Weights of a small mixture-of-experts language model, trained from scratch on English Wikipedia: 1 pick a token.
Below are experts of layer 5 (counted from 0) of a mixture-of-experts language model. Rows are named router (the router's row for the expert), up (a neuron's input weights, with its number) and show model dimensions 256-383. Each number is 500 + 50 x the weight over its row's rms, rounded and kept within 0 to 999. Numbers have three digits each.
Before each expert's rows: "gets" lists some tokens that make up at least twice as much of what it gets as of all text; "comes after" lists some tokens at least twice as common just before its tokens as in all text. This comes from a sample of Wikipedia text that the model never trained on. Tokens count by the router's weight.

# expert 1
gets: " the", " a", " an", " The", " his", "'s"
comes after: " of", " is", " and", " with", " as", " to"
router:497587452544521504453490510518464587572465568413560485436413444404406501499506581479430487545489508524599517436567520466524510473500456470598533569482447613418468506565512508486492458506471539474440523455524561502497478477432456446450504515539551420468383518476429556540493590568515481606484452617483443496504502534413487444542519521429483479506553459502503455480505541429436544547438
up0:591483525510548536433496504498426503486439498509471501547454502521476413415466563522479462526585506375527543529484462551495464580474470429485519444493554456512487491452441493484474536543504562453556580517479506485499683498508424530430531424448409430520502471468624419490380555471486591470501524502511475470458434431512426534402553524532538598567516462515594475501417453524539470500461
up1:497543497493459541515478507491417520505498594442523543493424395566491517510525522496486530483523474498482460466407521485461499678499433495513475575533505473502468521471512489515480459578473476430461520476481498573596546470548503528483608432594542463506478436495486428542530514491445509468517490446459553446535446563475522463409477360541560535551507463493564522573475526560497466480570
up2:441449399455659453550442496462545526549473553421641428567591397535509464500417430510456475560494613464497496491512574497513563546503493510530425524510446406489507469491444483482454478505414483490543495498452512495451575375462531485513458467527549474425498502420489472528496489466594438512507533490552465529474441428583576507444462549356475521591517460496504567484520498528533497535466
up3:451531464430522529464484554521541429486528573515594525479413535551477613470417573471415442520529484465506585472442468475397476458456502458403406574490546482483524469515538495542565455559550469436442421428455578527521487601506529546544461541510473528539456435557557528617480501453498415524461452592546527484491505527491513466448523556560522457543460386452481415539479612413527552532567
up4:492449593497496496467492482505515498493496449434547504503371504590531555456499464531501460565509470479450456457534444470475491466592546591555485530523549457552510424492470553435490633477369481484521545576515502575483582551493473459507580433474564480490559521504395475525550615513511543521381487477462580404510553488515481448422445530466530475537563535477461616466546484535467492607510
up5:584490521517485450438490443443536419582494418525576494569526502498477586556480531594457446582539587417536395432581516527508471504531575540499543425519437537459561498448659514515598485430460482492422499568481472514503424412425472469479489399508477559515485537540426444494572491491470441584482493521527509536473484502473523463587465569553496456525525443530434471425517548476572537480564
up6:461504463568434424493513500517469404429554504509529475460430491507500544524518536511430440594435525463486480520494498506425437374484610556477398552501522394499454428482495509560500522561480480452540507504408437584494530479517517429440449457498444497426473454515480435536503404582536496462572522507568497418553508571581528476472527488406516476468528526523452480520394486634520555513531
up7:606462423514563547451469494457490526480504460508495485531515463513484565520470526556643510581532487570500471465511475509446391503445485484499423485571554552414532410463460477534529491523472472340466522510500581547497455539484442464554501407482506427557470605416509545482606509551515443415511483552500509431424509563465455528512499606498584431490407466616464493500543468500536584489466
up8:465569584596522532514524463473415512503541512642531388460491511492488490610520551565425531527423418516468416573514465515487543564448465578440483432481450463470628465497508490528518477515481479453541506463414491527577421454503508532434542422522515581489360494552490439420430515505467554523448502569597479479564523421499485574578538538553442430530520542653522529485484506528524546454494
up9:512490449467580504574523491533561419519464665530524539495474413490488501495596530562516514597515548484460453634510498554526547449432562419544396413435414506485559591521465475481603543473438590441468452487507561608498457500449532455457484472520458397414543536562476563475459423477589547497546513491561522506417546540444575496470468513482454474519550552501493530426487455431540493520518
up10:511423496512579543439539465570519512494595496469433536487389582475415548557531474499473439509505477413479368638459512556461464529523376478507475531551483569481517516569437430505528480434475460494509498358509445451444427567388478503495485407572426519470458503459513454502481477521488516451517501527425507529555460449520521517355475472499466543518477436481540469526534415483553526491512
up11:617503474530461531481473603540582585427489519441457507548402491511547491467499493439484555575457444523581561353557484495475494492563498523506505562473422473554487472543525505527416418512485510529463485458501556541554547607548488525447391526472461632540491573480477439527480468578409575497597481481539473497439542536521534523434467443574496464614648437478431586509518546517393500488403
up12:578500493501540509408424568450412561480596517391520506514532513554441568469464515522524450591548457497518526420572571616552562507568561415591537541433478470522471388510445477524456631513484465525445616455455495489465546478584542526452507585498474507480482590506513539520498537422526513454475503576454594479425515430520520392435434409447515567512557520474481564423530534501454378435492
up13:502490541497533479377459568462539440569518516404555442426536451500563488499510496471424514522501649491472528492529559535485542463454447587487492562461455479446479496516546467494428461564459514455438494491572561516495534513469371501468498492498423468553500436481535487486606505401544524491612461533466465394472550469596476591489486594457531475454417485450429488535562565430531457517538
up14:580397540507566447431500536501421507550565501447484603552540541498494537486509436485421547533499488513510548486521505558428546570549560535518431409522530474490509481418389558509483545490511455459459557530474544531558545559496548501440465530481470444552456524427510534518435544414432503548478395527533563491566524424430528486527463473514508504431517473473486518427491484421451528492553
up15:553507391485599476484443515491524523541518519547558508540471467503492509579517373470588552493534421482582497529518522494413516536446531529450487430396492543439436537443514535494560452517472487555545401526488481596570559498480634449516388576535468493472500434547493555475575438535460470483479429401454497481518509484504539471446540486494466498456482542482503489417512415459456514396492

# expert 14
gets: "\n", "-", "==", "===", " ==", " \""
comes after: "\n", " |", ".", ")", "==", " ="
router:504503427492489587450547449494423517512470451471597545637530455468541445442492431564501507635415457493489427542459434490447427492457405531432490487447452422438506529544499520543485453483494528552529580567526552585489488501496557512511560485413475460461493500548530516606581473467510485538579541548518520570421425508422514480482481455512490511483517524532501529486444482426452577454462
up6:436460515546451509520535502606480470470528528460421522486516516438453594585593514488497483490464518501531542432631475528433435526563459477469482424452500562511460403420535534512544496421482520400542516450467583514514442499463556567383472549554496462548480495498576446513434488591545534533530392516443481488515376519392665493553536502463519596474540460477579465457500556419472545496411
up7:511506510509445443641412580496437550545482565398537539572477547586550554480453487578492571531477499532451586502553598485377569533488431458506567536554521511478486515590413457516525410553471363523534500439541448547500503419537528464516512447551482574450539522583508505566492603500483521486516504493434557475510557499537467412461433533458467462499514494641504560478444499478505437529505
up8:603473526583503469592494497443433474480423483482539505482513460538495524402470506517494485485490507560540569565455527514478545546508499518453541581474447461513499469448499512510539439347412504539491527513471552477488505469451538467581588532426525467411490537450508496412515445501534539560472499524527496492578503467502541481424540516473510414425418530549480556513627467534493522411478
up9:501500419563581569593537552487504481467458483479442506509561562456522514416491528518508438504428463461572577525536507604527400619476548476516565464546434444517448450500521523651550504590420521411499486467528527498447490554536488379481568442446506552583412465473449449576479436533490502495555489497491555552535492492459526543495533582525471522563539481413548506463500465493545522446519
up10:384523491461482389527421494577591532562487489633503482466557531599511521529488534474486492496452564443597442466431529524446479448542548422508423477448632405430437473468551522541397490425463491486515375502486526421548463509542483457396364448495539480602539501522413474480534574436457424568507443444523453463556492536491480514506534477481472558547543502471497554511432497504441459522532
up11:438538492507489536522452518533482502492511460517554524555478527415476414530587569486431498492508556516527486433604455575545495391485572583536482471406437569486349513532502577488423531500512571516499551471492502562488458466472470435512554458584497537436449493496504471546458527562532526509526505523450516612455479345517515546422507428475486470450514510505512459535489458464490531485489
up12:551473591519460576529519457534425472390541580527492427480485519528565457383458454496517486583496503429534485523506496530492516521528503569486531444467507476542543481536526508561546489558405443511480457475511591481424476513482492490457540486454686512538534472586506511529452463548566436471391459550578511468487555450464470499533509462474417477482477435570473530458528548548485496467474
up13:440519537526439559665544428507470477495561514449527524416451573487404498485435550476503526507491566521427516600563565507458512477418388526539485460464583528538507601597459583455507565566501594486451544556515456555511383497530544541459536454483477463556474564541449554491546463533575520506530483567506466404540371565406413523478505444508533475631510431508506486576486522583455507534526
up14:456429542535487410568496384568499506479482374583508493587498410414538541396466532442598502572449505535465469475392538475572510538450551539513570481527479471488531447484466479427502424515508506565572454616560417461493386437559529436521489504453542566432433470499469553553449409563480586631462541535532529567509586554470548494549551528536458565496467557515517411519561548404502484458467
up15:444516458511533498449506525564391454561426570540419583444519565499584522547460499483577472486500574448524480503515484438505538471509511552554571503476599434565537557543473497566572494541499533519521562406436467575528552507495451380484538420479464481459471473482584497513392495479477468482448537499487560453556533405500411551461543506489556538484467484594545469542496506562532475526505
up16:539447547522520530474450569543598575556560570436556548486546440557470520527448470493423407505485552544502456534494501417517483517462483522478446604419481529499487450483435543487574554521519389477522486429577422546454424617509465471483556467463439558471419472545439403464503433476436548453443506395501577592520494523479539492515472588550496455472505521519530510555447416454539570450415
up17:421471439424436405471486443541495500459482482467481573546488493453519474463506415529436532556546458477594574470527534497478371549548524410475470579475513572602485471486484450512433457480527454560429418489526498555574502531462461505502498519569556640458478582599568454525528537458549503436538491589508493519531472454466405503461473479555483507527589455559463511499492476530517550548549
up18:504530545464456487457589436433456447460488441453560545468518425538484481529405586474539475522495469552463541465547498520633466524491457451529434493496497430550524569533476537499539502469463600469434495485418482441589531548517522505539473518469558458549458580478513512455552488482577559507529490431546483547435597529578460503489541400598465551438571506452475560560441455527498551523554
up19:455460519493511399494525482546491494520551493453543510492577500475393460548499531527484464527560501589476508465498517504444524514475495458385489478509561522540436474481494555454527425478454454400475561559499507492589457553515517486530565406489501438435491470543546578452489464498517461410519505488522456568505504501564540441481632483456511576441434496466522456549559495569563543517465
up20:552491632538530453472435460471482588498445586398422464523463509542472527540500407426579523500513547470519534400490444508442502537487467537541424426490484500508453572498488522422547471498515531503468472469518553422594511410590493542457626482508502475471503464493506544420409603445573504526442561391539505506481441510506438486436413529472561382451505433522588479555538532524475557478505
up21:629432507513555501433525599524511447464507507383579502511599506605513382477383483449509540477479492527579453590581477569470496407491461472517470453494506509591490434529450503547462566490408486538458557444551484549452495452461497487490500487472534489483562480469558414506540452494363554407482582471492482532498392464541472476483513521486343485414500580473484541578572416565518424481555

# expert 11
gets: " |", ";", " 0", " –", " -", " 1"
comes after: " ", " 0", ")", " 1", " 2", " 3"
router:553436502519467494394484517541550536544518467574550552489508445509486492468467480539444423489556490603465468535458463548300521439516501502376451468429453528512580594476380531451556477495458504554531455470403511537563419516491479419463517491478492499456525482560481457541522529520553482513507541549505453513494423548467502440351456525490502488529480469603561535453524549448549409516441
up6:618520542486478515452598431608573488464500536528611461545535512531538506487486514495510464478593551510481429505566563560497476539489529574560405531520495525518506476471470470479497570515504488538395575475563451441592579557522521454489546420460474413468473420514492516513518653560496485530443505494475484528524561450546481447591530483535495475474513542478562514539471550560589424556526
up7:554521378554552574594456554535490542402457524536423418429546539568388490428521503534505598438558451535573481536420509532529510543453539477491585540537371440419578559400523485501503421510502559418511466532393507493496505444487569574487531443541522479498399441462520476546524452477520531537527591560572461435481475437389599492515545451448420480559489535499511593496468441486512529469503
up8:475539513496504473491488527449463519582449402546510570526482493499489484469509505482433494527493483480512539404446544463450410516513470498533463476505519596406442548398468455497427469507433537489486456532514594516570487492476501489498614535526539515523503523515491533509403470442520493508549511583471470490405514516518443571467463393524549502488537472525489431472404502416459534412435
up9:526519613569433499439489502483470530478493507574523460431592513503538547514513444530431504448519534458537564440485466485454483492449530556548415483489450562456506402568523468582502519441493497481428550506463501433563524456499490485541502523537571561507554487446438487548527567501501517507457466533439479447436502579490561556511427546545526490569617472525447454501500578556431532460515
up10:470494556596471528531345501555502412462546437596576498514550597545514447508476551540507520572378550474433430486529534497513524496503461489513483417562512489493460461471470500389494475578436570538527427507509529487484455456460511518532512492431591477520480517507516532491497577518430462502492597473512453526503489462419456519478518453490440574466490605482520622488536442492412518481528
up11:556480496499517420442536464497509562495501529526520473505499433604595515438558484509515520550444478523390514464489469517501563531457521508503582482431485445493507520523552546516587516664434576547494490522557492506536453500475490438550508459483429435361457514523474531546415496473550505424477475503521534508477462475557417468493570463526520467583440447474385537488483531490572491558525
up12:472521520427517550453578442544544481478480481487557564478467553494480478558574431533508376534529564537536531426577444523443480481522493528504430435535399494586567504504466448496499466599513503515483572458449508499449570472471512553436451450426454496490466516406456543463530477516528570414554505604444521412520569474583559511559517484478406508445483539478525477492579536454470450443539
up13:496460510503466485478454527429543481536469538488572491467546473482422480509493615505507512481529408457466597503505531546348554553400552472538537448516384474431529539471495446536557566438465521489516500351409442568488513488623550451515502512476554503422467490479473474534613555513438508567495483467499454456505484471555487432490487502551488549522531568576447534490502466494407583570475
up14:622589492466524568627543536448420495539546423619481497488596477536446490520484534485509569582621557499510476427532501485516477540504615515410482416511597480501521466508527444512488466605478458484505442435487483574520563590480419543518465489589479531563514549510560460506501489431479482561487481446502452516458579510555555511482423447526522471488590600519472528506503565463393441469565
up15:479574453480371533440442529600462462432504450507454608503580592475435545500526567549507493540591520519527510491487489471489578604462403444402457400481465601571489588465515567482455427504499434540556450522518545571524552515474515537498447541525388532531488534440528482473573472442534531441562557535479569546521507558424508531572446542523483499506447542595491487534537470526519471430530
up16:496614480502553449460489544485408533543430571439437503451442526460551485514462555554413536392541460511412491406466571543495550562503528519489486516525523468512383403498513472461503567544508482460464449495487524484523595524576417437561395416483477487552473548496559397467572541541489579607533394485562497411545476505467551374544447470492527526483497523501482522563625525363482482596464
up17:398433445455501536404496500519545452411499527480505587525482467463513519473418468526481524463535486477418508506458578521479480490442522445562490458675471570449541512497546432506469504575429453439548488547427478589528504531520490469505506472485523586478598558617504399444491424465536480446485524509489515541542537482523548461427573509518430488584480477538522539461458461522498562547531
up18:453500480526508390498461497402497550508505553562576527452530517511524502422511516431491523450525510540519432514477451552511554558482539545440448604466486482575519484496462511551558441573469535557501493479421483449590588438486527472514515435426511476501423535450542538534471408444458494540491484511470516422461487501488524489556457459516483459536471527486453480432381552531475541485570
up19:530607489468396536509452642525563391384465592451679517564397529480563446460479493488557521586475451506491546563543441461430491564453617519554478510564435423416477401413529449470400543501459588532504457544500537437474491568437391558494492511503476382544532419491498443478384583567520514472441485513613545415516481454605452544444545483473536553529469485513450499530488508476557416537451
up20:406610474500569489448524501434524436498425629535505473464504606525546542439491463463562498624399520624541496491523512516568413437545514566586528434442517522554531344505473439511551503437448506550480509439468524504408440550478472498514518546499538518535471524511515493527526492493585503574498516558541491454556531543482520541502500535626517476498557543452400560513586469485389377521528
up21:538475502544559380484540434564547493536498552542501597496475494411494504388475393507439429505493487425475470457473507497508509499545478555558493601446487442452537581472489537508474546487388476523578510493472550516566584499521461502450557499642623475492498460456664481551474399521487511529483524504441495558509423564471643546466415481481543449475565385410567551467455429501453529391566

# expert 6
gets: " ", "5", "6", "9", "8", "7"
comes after: " |", ".", " (", ":", "|", "–"
router:486563510437425444381497420528567475458440504478512542435399426518472444418439373505507555588534510569434497549519507518500508496531537512445565542476510462490540558493499483438460563577495555533478504471467533535477477521538541449388505400552471539527443441497503526523568463408572455499508546452563496491518563597485550499458496585621504504529570575610478515556519500541467441464459
up5:470565553564461525431471523556496473496460485362521424524333516490523480466559487516504478527479456487570493486453548418507420516462495590521428449470496530506476467554427531455477473493446495599465416483504499568507545488492480522512608490415528546491466455539498514566468482493569493500451522428415432515567517484529578494413430529577543613532416559489436497435422506534463430496465
up6:444454590462511532511540522458487570502463532436513477613445521538508563504547439470549434551475441500489383490560444426453458496514506454612505561580491544543444497424438533484403488511544500574556464482460487533474486580455510528558444547430489551466530440420462500598422521475487538458551676497502540503412453500504435423448478429547485477491482504501526508463624488457522689513436
up7:571441482529516584554462537442592543441542458532500430495526479521427538469455487545551444522541488545535503457520456574470474484556568406559489492587571533457543559520434563435531466522571437549412512480460486484503559429523482562430559522506481522622544453585467555512452459510438496489488454527539488564434505395493515417533557571533508547531466554562515565526458527477470364496444
up8:566519484544442462513486422591531439482429458462556483493494490404482476483487485499567550505462581462480529621528577453448471544507546518524467459413467550468446538451444419553533525498533576478474637552560548514524465452527491464493465575640493517522468490531438471535373501487514436369498423521538554564456444541584511438390542497579536531491447472534537467432555524464494467475541
up9:514496437541508542469518516549547478522439492527479471559558475524480557496513420540439503568538492471542400531514487576417558423604489489453451510516565461530535474536476534532465504453463514539481554446424486565553515428450502479499548567557568549560502450550457440566487394449537486540512444471495491542540498416520436457468482462465474525532491491455511451520445554548584416489442
up10:499509526429531471514526557594474517519515448469506522510457522484628493493557496526415503556490492585477467526594599423401520528391527388423540398528478576553546466415469466472470544583444517486458477508433518508578450434534495468454525479501566528488424567492407599431522412536500458385488538507445542443487476497486431545465475553543530518531398522435497520484511498548562503531533
up11:474499435459428471445562466456566538511554401521628525463395503478433522524455407518444487623467467492428506552544424445499534542412417516470454522544380590472555577473466458562510447498466454615509530509519458457519561560465502486468506467530514599547495523550431509560525528501533477529523548432488574550556586547547506456489444483565478485469416461493507514561461505483521529602432
up12:456603451443555482546423423522383449507471529493474510505477475495527498483528441515517392515587459556500432488447430480466476465541562520521462526544569485560434486428466433487460540485481576423410565482527515548619503467626438496538407466476532561519546461545538446540530370450478551456486474490480422536504568469437485559508576499566508489463579524486455538550563502485517481313503
up13:583486536607522472489477552616561484489495523504455516480441452512540577551509596499452504469391475485398461547473530483453572552494550561507453597489526488534471485512484577530421531531419460549472473432431503441512572506555508476555496542494612492526529465490444449494578468489531512414502483528509570517495496479458538484436532537544538513511376488609478474589510454450584521491403
up14:392482434501478583572500444513551484678469536569520594549461486457483434503571515481522517523471517537558564523612497527507500477538494498462439515505442544504485525466392586483542496489511477521545500590517512546516467528460505528514496495502495438554448473496577569465465501498545436380497525476481585513470520559453513472456470494474472502490486490639528495557474506445528569459460
up15:435469506484486482543466434530463485472504561583532614454446543603544487411496495529421551592601445542575494306421401494509392415475494369479505554471487560523595442520561541548468473452506490560545545542525512527413460447420576462426501457501467482484554474553432488588516492530410547560523522506580465647415553604417464518496490549522516515415524462484559521449553533481467644468544
up16:598476378507521465544507438552509651529527477518479544525559474538542559391496550468418493540537500481546470488485575411561461545510499515534495472443561527468516482414508463383458548471469579529408470497533418610520449588512475488513556537485418412606428479553435564525567478428475428463380506574519485446525491430486476461448585587563483508454617497505458541607608521600466399525523
up17:477459514504478442487449502526488488537449442571474518499488430523499522455468523520488464488478488459523474513420527496576481549649507480502510507562537488580456525606550465498440498503455579559525405540410574385451491547565483573490590565481464450535544404516446472601535509513546498491480503482516520493525465430412547533515513538573488551596525526514496493534557535550557549549529
up18:585453451576520540549413506473503529516427500489515568442436564426478529493494469513513513539480366419603488508405557496536542405547456533505525484516490493456601440518439540486454537459559506475539446518490468614487480545513474461574518523492458511453523438516520458467515475565636539388443570425418416574473428508491537518516479481463493466534478522498458542541536459460506541403588
up19:442458463551516445484447487529550451480499496473487498417470503499481421518458437462464531581527485496543529458572487571621521557517632421488459582629607588532572558569475555501547539472493550434539473448443475517498486522534496500602448496535538470469509437574583506459496587472497519403504532473492541475430379442556553520557574499484436492457438507494468483528466495533559438381521
up20:489450534493572499545518464512515463508595533460460533407449465435489468476480522482496542585541523387529475492549598524506495487484445437476503460493471492511480515548496566500479445567484524483485504482515580575550514504482562393513550503513487550498494400461507522630443531518509417501507605548436478478540419397430449491610539486501476487526543449455424452524539388572394517484468

# expert 13
gets: " was", " is", " as", " he", " were", " are"
comes after: ",", " was", " he", " It", " which", " He"
router:505512503496555455489506464529463563501483407509570600455490480496548483519490570566465416626527414463510441480532526480526486432448555521467433466486509467519439550485454603501490451482451413487523486567525458561436449554394533409475526495523455350483465512540508516665603437514500596464520489553445409491503576603540455534513558646475523450448591552534549529477436473520500451500498
up0:584420507441453507512404414517532502457556503560514481497489509538597554459586534562428487575545449429507481547534476547557455581494512465498564503476475526408573581515438521470521494502496468538526426413535488455462553469472557451528424468638506414415490410461466560467485447527448556501455439558504479570506543498464521495487542468420462487493502454524604499443389525507454532568505
up1:525491486483516392456531412476489473559570490467491519470499488427449513465403471530536471578505473570456518490532411557569489541459504508503593488518478381527441448481592544583435461562495538522560611522417457506469434540451495527578501478534560481462566330532446525507463482526496498518518587450453543530520560528532502484529513444519439487556549447537504471583514462464444568555502
up2:506404512493361451451496498487543524434449513458518548447399537510554549592506502490508576512475451584507553441401507519556507504498421519519518502413559514529495421461498545473465480551442525529509467543478416598487454405501528457498402525438512592558432507512464529475541452498533524467547517529449474507398485463573424497477597465521493479451528563574459519607536512479501426494469
up3:519368528590538525492471451508557472463454445510517456512462524490483471558553539490550426509510551445453407416536501470492559484512556387504505419470460499510488532430572438562529541533465448556563487511531500540517496515478423371536571515431452523532393599572459518485572447514510537519488542521464433460525465522531511509509492408510557564485515614521442530538427603517460571543510
up4:513504549542498520437564526442549541425435489505471472506476475520490427564465538438532472525500549485523491514610472430465513531527512525541420445414448490562497558452444479590492532446455411521441495506447473522503477575481518521433573511471545582607463561485622453426512479502524510529548592507503461619548439547535510413518481532539536453543493469444569511542454580387375487547505
up5:518474459553528427525540572521465607578525514435460442473494479510400503425547497468446416552487463552562491436505533478465408461562471483542524484510535591507514586603581515515579464513466459437447483535432508485573559468514419498586508511470600506485447465467414467470510422521534444547477486494460473397573561455440504486491499494456476516599425518469494491549429600505451589543471
up6:506435494487537443417466497584503574520500454485614512480481500532581594443459480413514485468434448506613480536554558519458493447549447562615535541507454538580499498537614487415505511513512509409450503495446382459465459455477443552509437381570407536622458533512445502527445501418523510442490581427565535519477516473510491462502421598477562588562475449422547436516598553541460510466475
up7:528430584427416429508438524513491545459537502506439448477478466554423552461473469567544440457649465509524563556570484541523535506509436540493459533514470541500465545563538579504551401449542478482436424441519551473485487528446607483521551479490450489538520455471525444612452474487483523467489396544491420468480559511498579473512519434488515472471485525519470528520421474507455509417435
up8:436477470534492582435555500504543414466522443429478460541540535600559535447533469532445492483473491456401475448487601474435499518418477505529606536520447482505484528534510500448599527525533591518512535521447530499495493537511501502489554465497480500430621550450506457654479513521508518539447513447473402443430434393502492427503498484386414479499494392524404489467440431552534451521453
up9:526550517560515501548546485464529487596503524502442573480392441569473452486552376565430505542467442564552511499469486553535545501525479371397487537480484570433495470415513574532470537556528522418458534509427521553492524466438546464518546522522500610522514509396428478469480546596481491426514503489386528535524516565425521470506589530474527575597523481522467470552548479471446478514447
up10:478457431469551404513502497527475471555416468565512504555584472428464511505581603498483460522446460436568496566458398474497542471528550521515511519562521454535516584545529520483430552463436498484510474467498574551480495516438587507563542464578464327476397542454478412457440447450590491459535479447520496544574506496553433397478491495431477471443465590491453488475479525502402576439520
up11:554473494446553544431513505481512509461469532518459485366516512501529488517497534504496397638403475503516525505512537526544574505500467445493594468481479539487549573497417457516534501526480425429553537484486387490473510462502441479467494510540550468430456519485512480551473498489526438542465497573453493413589427555504480545435483484524628476567485516508569640426512420474463554510498
up12:520516572533375451442461493331569485556502539537508464472527590471503490566515490471602453549373430543422589515449463469512623561507477490529546482467569410481576478558531535515457492422558389541558495509541552539427448506562569462488518396494550554475448455434599488417468534590510483518478486622494542476501489481432612477485542476552538474533523446500542543432526534523458522529521
up13:488571467457498399506461449618581359472504545498538619493431570471569495508543498553431542493532411499545487464465556459489468445454475495485503434490515490557531577400455455541511521517595405537475535464477437535471395465504526480455486542640528418537406529454553431523510454453415515521495467458558459537481489449414516476393476439478523492424622573516471464483540547542447556549559
up14:518468566518552483494538484496455478626593474418508544464476473462529465512518483574486502558435483586526522464463465526434473515514509433486508473545508467507550488456501499576413487532522523496614548495529493511500445500478523516501479500482396493492555592480424512422482452472490539486511444518558517490419452565577651510455528635499459515494609495539546455530426507505535507469554
up15:594576478455403533407496499518429507562536526509520544491517460516502569553540557482469472554599457437565538536543529525614533492587562510544472464536553511431601562494469452474530532487421507550457425469484496546594571570513560511504507504574493514500495403457481473553443544498434505495550512485460548511549469511570535509465446364532586422482429432613451462487479446463480503571546

# expert 7
gets: ")", "|", " |", ";", "\"", "%"
comes after: "\n", " ", "2", "1", ")", "0"
router:489471529461529475441420456518494530461477352493528498423587454527496524458584479454478496539444464492468522624602447486400453520509560454427522436480493530459507449539523576569494511596474455496424505494570528483505475513479493515471450412482448508501519477526477397534449481508587517534509504566565516509462536503547515519460508627452438539471517554564406539482477459548482605517401
up1:455582434591514505547572475515463492475489589528497377517506455475494400399563595475436501501529503530481498574498541385522457471489461581453501502468388518501531446415519465557495448440428415452435516469477454443498509506428518505381482540480480498502552494500541500531485544486594486455530566583548438585514549400489563481386453524455442549486533449520467501484493546504547523465543
up2:414471524586462546464492487611452512398501453529551502472371542528544458539443475607490475495502584585505492465533562506503513442558443469496495496472522527503526476525497506469454548534498344479503463440479466494460481399396497506518434510465482474527430452572576497578576478376468495499492560525408499455517474594536465450535510535508520582459490493573424553525459465518441469546497
up3:501521586525530492450461446474490448450396523504534446649530521465477534491490508506531545514484545400501524509569446550546560478542571402536489454487505490459456477433562470590527473529509552544506416513502524430518428408444564541507494462475445501502520524471431486476662552490442544497474479507466530572503560522447464438518530412435517556576474471497357484496528519561453398518562
up4:553535469446466488470491441463552533424481421398477576515516440461570449612435475551493450494423549483562509571618444504518499526534444538493530503584441532454489519583566504542533526525496448520558415496442590504538461512526502503491466472548469515496475619675522364504481527560420547489509455593516513559498559480464437494426410524473375511518459491513401486522377458615488480547408
up5:503491507524499502406545437453462529468547488478528631519467405480517532513415321440495525488521577478520557529504433469520554503434417471486565537494492501466493467454491581474523555551480485535430429499501426400467571468503571581505466530530539524430535411444479568571481500544647473588496553528414538486448551453576543493425439524515451549480485359504440513511480535626531434479585
up6:586528488431485528523466469466480403451567540541451482492502512548460470461492487454502544528470476534540460464494534361488472488532479577541560574463486442465537521494438524553504521491478493583418519499507472421500434466541508473484606444470482414560414511488458478449502526542537530514476496587483498453544557424494499530536486532460586577491523489554420604502588519473384531426582
up7:505427480480466479534557532456486558396489466443548540468429513515549530448391593543590461463563410596464526523511523467545526441440426561509502581420509484509494593490462446535500482536527583514493555399555451468478531492559472496496544406509558464482480430471473564472508489533572483476498560529460546404486496540446569378534507556496457473597480536584545435473380450442397441557532
up8:528524550549545475460452587527446486492473492437478550466488459618452414498511567576546494529432581583514452627509548539433553437520519493429500536542445451495472596393500528493546481519532498499535485557507502437517499467424545514577463487437466327425469513435496461541373672508461565539549425524443475480491571455551506511420539553542564500445454451516568537464535595562572479461462
up9:446451460415475485568436551494427480500546371527450594594443455497456445468532506494429431524396451403599464603562547389434495477518500447423538529497472531537520573488561559501460535525414459586497509485517534516484535609492570502496472522487387523585536497491531394511385498467550481483533447424499492427552549544533526502516467527554550489501528566474455546476574489529512484468591
up10:480454438502517531515488556504532559407543479493480583483411482511508506557477402482491477560541507476504450499579495524525519480465530457492457564562483472480545518444494553441515552518509397568454479463564507431460562450449535490488518433503459516548527561513529444551453445565549500620505473385550485448559504547575474536471427407484446488515554546410434483354439568353508454441535
up11:497483416474419563503460538548529509448493522501488421513397477510415538565553596498498528519427527568503500526548530479566625578545352490541474513521511435451440505489516391428437460579496512523517415467573456431532495499506528526642472541460535487558505489443489404508511536553450529570559549507455507587444515568487500457441467542332499565479510523459434535428447465499525433519575
up12:425431469502596561495474462438467539498524524483452616519409510482493520548494413481603477502438435489592471499500503532470460509468437431460578540512509603546519527539528506475451508484512511469462494521503526452432454472505469550606517414507453518465502555570517508575563503461461490421530552487465436423463450511564449521474513561507522620377496517579516573524592577544516488518431
up13:473522562548479423386518559446481542373552515493520468503562455459558471509534618560507535504446532515538506465544557387458520466545474525442499485501558487476544511467569497633554437597460440523477562518528516508430653492567573495510479513540462487417538498598428460499489468490448472466517463526462471515476534460470483540535539473580541397505497466477533502544588544437412574393392
up14:551527457440592457499509431459479489492421572482523463508483426486569544482520600555470571550423505504568488491567510478485501471518457499470504420342459501496505603424623502504521425516544349496530495503485451501516493523496486562548502560438551460376459446493502547433441546450522615472590598588536489500540615524525531512549538526452535494487487503514492512472516486545550426494553
up15:481491526546495584469485575530429510475435512389394451570488524502511613457510555564478468532532410488469506518473536510552519460542561419444454566536517545598467488462512528491535542529487438450377419490538534480544484458564535418510457445471503457460543501478467586542490527529571450449540425534558518507531411512444482564388439558547528541455498556513525505423455470387454387590484
up16:505432500485472558390477494457526493507464512492463496546526452564516566491517451451447511511551534406453469546466550514506588485489514524491555574500537601527403494468456485519524428580516480537492615498392563440500501481511534482391417502486568422521592501449479503429439414447551540475533548535479420557515478454433582483396533576547493488422531538442578489434443554577503444527524